Below are experts of layer 6 (counted from 0) of a mixture-of-experts language model. Rows are named router (the router's row for the expert) and show model dimensions 168-223. Each number is 128 + 32 x the weight over its row's rms, rounded and kept within 0 to 255.
After each expert's rows: "comes after" lists some tokens at least twice as common just before its tokens as in all text; "gets" lists some tokens that make up at least twice as much of what it gets as of all text. This comes from a sample of Wikipedia text that the model never trained on. Tokens count by the router's weight.

# expert 20
router [ 92 106 173  91 195 101 154 140 114 113 121 113 112 111 127 153 102 153 139 169  90 113  97 161  97 114 140 185 154 159 156 210 112 136 168 117 135 146 142 154 116 108  94 146  71 180 134 178 124 156  87 138 113 191  92  78]
comes after: " ", "0", " (", "2", "–", "9"
gets: "2", "1", "3", "0", "4", "5"

# expert 23
router [ 76  97 164  58 129 100 144  98 107 120 120 100 105 142  89 168  82 137 150 138 114  97  60 142 124 120 186 123 130 179 142 192 105 155 152 111 139 157 187 129  80 132 112 162  88 154 167 151 146 151 122 135  82 151  83 121]
comes after: "\n", "==", "===", " ==", "=", "See"
gets: "\n", "===", "Career", " also", "==", "P"

# expert 21
router [122  98 162 108 133 118 121 174 120  91 109  96 119  98 106 158 103 156 147 172 109  89 120 155  87  85 130 163 159 179 154 172  46 167 167 133 120 147 143 109 108 130  83 142  93 161 156 163 168 165  72 146 119 183 109  91]
comes after: " |", " of", " the", ",", ";", " in"
gets: " ", " the", " The", " C", " P", " S"

# expert 38
router [ 69  81 137 130 146 133 121  86  94 108  91 125 165  85 190 169  52 115 122 140 108 131  88 162 108 110 102 118 132 228 136 128 109 149 128  73 158 162 151 182  99  62  77 148  89 116 164 134 134 155 103 154  82 138 139 127]
comes after: " was", " is", " were", " be", ",", " are"
gets: "ed", "able", " used", "ated", "d", " released"

# expert 12
router [137  88 135  93 137  91 167 124  55  72 109  81 117 123 132 180 123 164 178 179  98 128  59 173  50  93 187 179 177 120 191 142 111 116 153  95 175 162 139 174 110 129  38 177 105 166 161 144 121 145 133 160  83 125 129  78]
comes after: " ", " de", " re", "'", " con", " People"
gets: "'", "2", "1", "–", " his", " de"

# expert 17
router [110 114 181 127 132 116 184 145 109 108 104  90 115 113 138 147 100 155 153 183 113 111 109 166  99  56 124 136 158 141 168 166 107 158 156  93 144 192 128 141 100 127  85 150  76 168 155 186 166 148 100 136 110 170  90 116]
comes after: "1", "2", "9", "0", "3", "8"
gets: "0", "7", "6", "5", "4", "8"

# expert 46
router [ 90 111 134  91 161  95 139 101 104  88 141  74  86  87 134 139  70 152 152 145  67  94  81 134  90  96 166 133 168 144 163 164  84 147 160  86 158 156 141 157 118 110 143 152  89 145 141 122 157 160  98 154  98 146  75 102]
comes after: "\n", "|", "3", "5", "4", "6"
gets: "-", "|", ".", " |", "–", " a"

# expert 31
router [ 82 114 145 128 146 115 133 123  96  78 100  95  78 108 168 151 107 175 136 148 124 119 130 182  95 101 129 149 142 166 122 165  75 161 162 108 132 172 121 121  95 127  84 160  89 160 180 155 129 150 112 158 110 204 120 100]
comes after: "s", ",", "6", "4", "5", " However"
gets: ",", ")", "),", " (", " and", "\","

# expert 4
router [117  83 123  97 120  78 134 128  95 142  98  84 125  92 102 174  91 142 183 150  99 120  95 191 100 117 167 111 149 167 189 154  40 158 111 108 185 197 150 117 108 134  61 186 132 135 123 150 136 180  72 142 120 162  99 112]
comes after: ",", ".", " |", "'", " where", " that"
gets: "y", " he", " He", " his", " I", " it"

# expert 16
router [ 96 100 120  67 180 110 168 134 119 107 134  98  74  76 125 124  97 162 107 155 121 123  83 145  84 106 170 146 178 128 139 200  76 135 137  67 114 129 154 167 130 120 129 134  80 131 175 153 156 151  76 136  87 172 106 108]
comes after: "\n", "3", "6", " co", "al", " non"
gets: "-", "|", "–", " \"", " –", "/"

# expert 39
router [109  99 156  51 120 153 155 136  69 115 102 137 159 121 114 155  58 137 139 165 107 126  85 188 118 106 132 118 183 204 148 104 115 115 150 132 140 147 125 126 105 117 110 169 135 174 126 143 157 183 117 150 105 184 141 117]
comes after: " (", "-", " \"", "|", "/", "'"
gets: " a", "2", "P", " an", "A", "°"

# expert 42
router [128 134 145  87 128 110 117 146 108 128  92 120 106 125 142 166  50 141 175 137 107  64  96 141 106  98 152 114 178 170 142 136 113 186 150 100 131 154 145 128  55 118 109 132 118 158 139 128 154 173 105 149 141 139  98 119]
comes after: " of", " in", ".", " at", " on", " is"
gets: " the", " in", " of", " The", " a", " In"

# expert 36
router [119 115 130  92 130 153 209 141 132  84 122 112  98 143 156 158  92 137 134 118  70 112 105 181 121  94 157 119 178 180 147 135 112  87 131 139 173 120 156 107  97 124 159 189 153 141 146 124 183 122 127 164 103 132  89  79]
comes after: "-", "\n", ":", " •", "ed", "″"
gets: "-", "\n", "ed", "°", " Total", " by"

# expert 25
router [120 110 152 131 140 132 123 145 124 105  82 106 133  93 160 163  92 174 153 165 120 106  92 169  96 115 159 159 155 159 133 148 106 133 151  72 157 148 113 144 122 106 107 134  59 145 127 161 154 148 113 163 104 138 102 112]
comes after: ".", "3", "4", "5", "7", "8"
gets: ".", "4", "8", "3", "5", "7"

# expert 34
router [ 93 133 151 115 136 102 135 103  72  89  86 123 117 116 161 181  87 163 162 146 146 112  83 163  86  63 165 175 170 167 158 197  66 121 159 146 148 133 142 116  83 120  96 146  80 160 136 136 153 174 106 166 104 138 132 115]
comes after: ")", "0", "%", "5", "4", "3"
gets: " |", ";", ")", "---|---|---|---|", ");", " are"

# expert 11
router [101 108 171  90 123  39 143 108 109  99 104  96 145 115 135 125 123 176 128 146 112  68 116 186  89  67 142 196 135 130 173 165  88 136 156 114 154 157 188 140 116 126  97 172  35 134 152 157  97 135  96 143 108 160 120  98]
comes after: "1", "2", " ", " the", " (", "–"
gets: "1", "9", "0", "8", " pre", " p"

# expert 8
router [136  81 149  82 164 110 155  86  99  94  89 114 107 138 111 207 116 153 169 184 131 100  58 174  77  71 200 186 129 160 215 146  82 141 130 137 127 141 135 130 118  88  97 140  82 171 191 133 129 172  96 143  86 125 127 103]
comes after: " |", " ", "|", ",", " the", " in"
gets: " ", " p", " c", " gr", " de", " con"

# expert 30
router [115 109 180  78 167 109 113 133 125  81 119 114 127 108 158 195 111 153 136 154 125 110 124 146  99  95 134 145 132 157 156 179  73 171 182  76 125 157 171 132 126 137  87 167 114 134 168 137 173 156  83 169  94 183 116 126]
comes after: "\n", " |", ".", ")", "==", " ="
gets: "\n", ".", " \"", "===", "==", " =="

# expert 37
router [112 104 131 120 127 112 120 152  86  50 119  93 136 120  78 140  99 178 166 172 109  48 103 123  98 109 126 193 133 180 152 151  54 150 178 135 164 153 135 131 103 131 133 129 123 140 170 165 125 179 115 147  96 177  75 102]
comes after: ",", " and", " or", ";", "),", " to"
gets: " and", " or", " but", " to", " who", " &"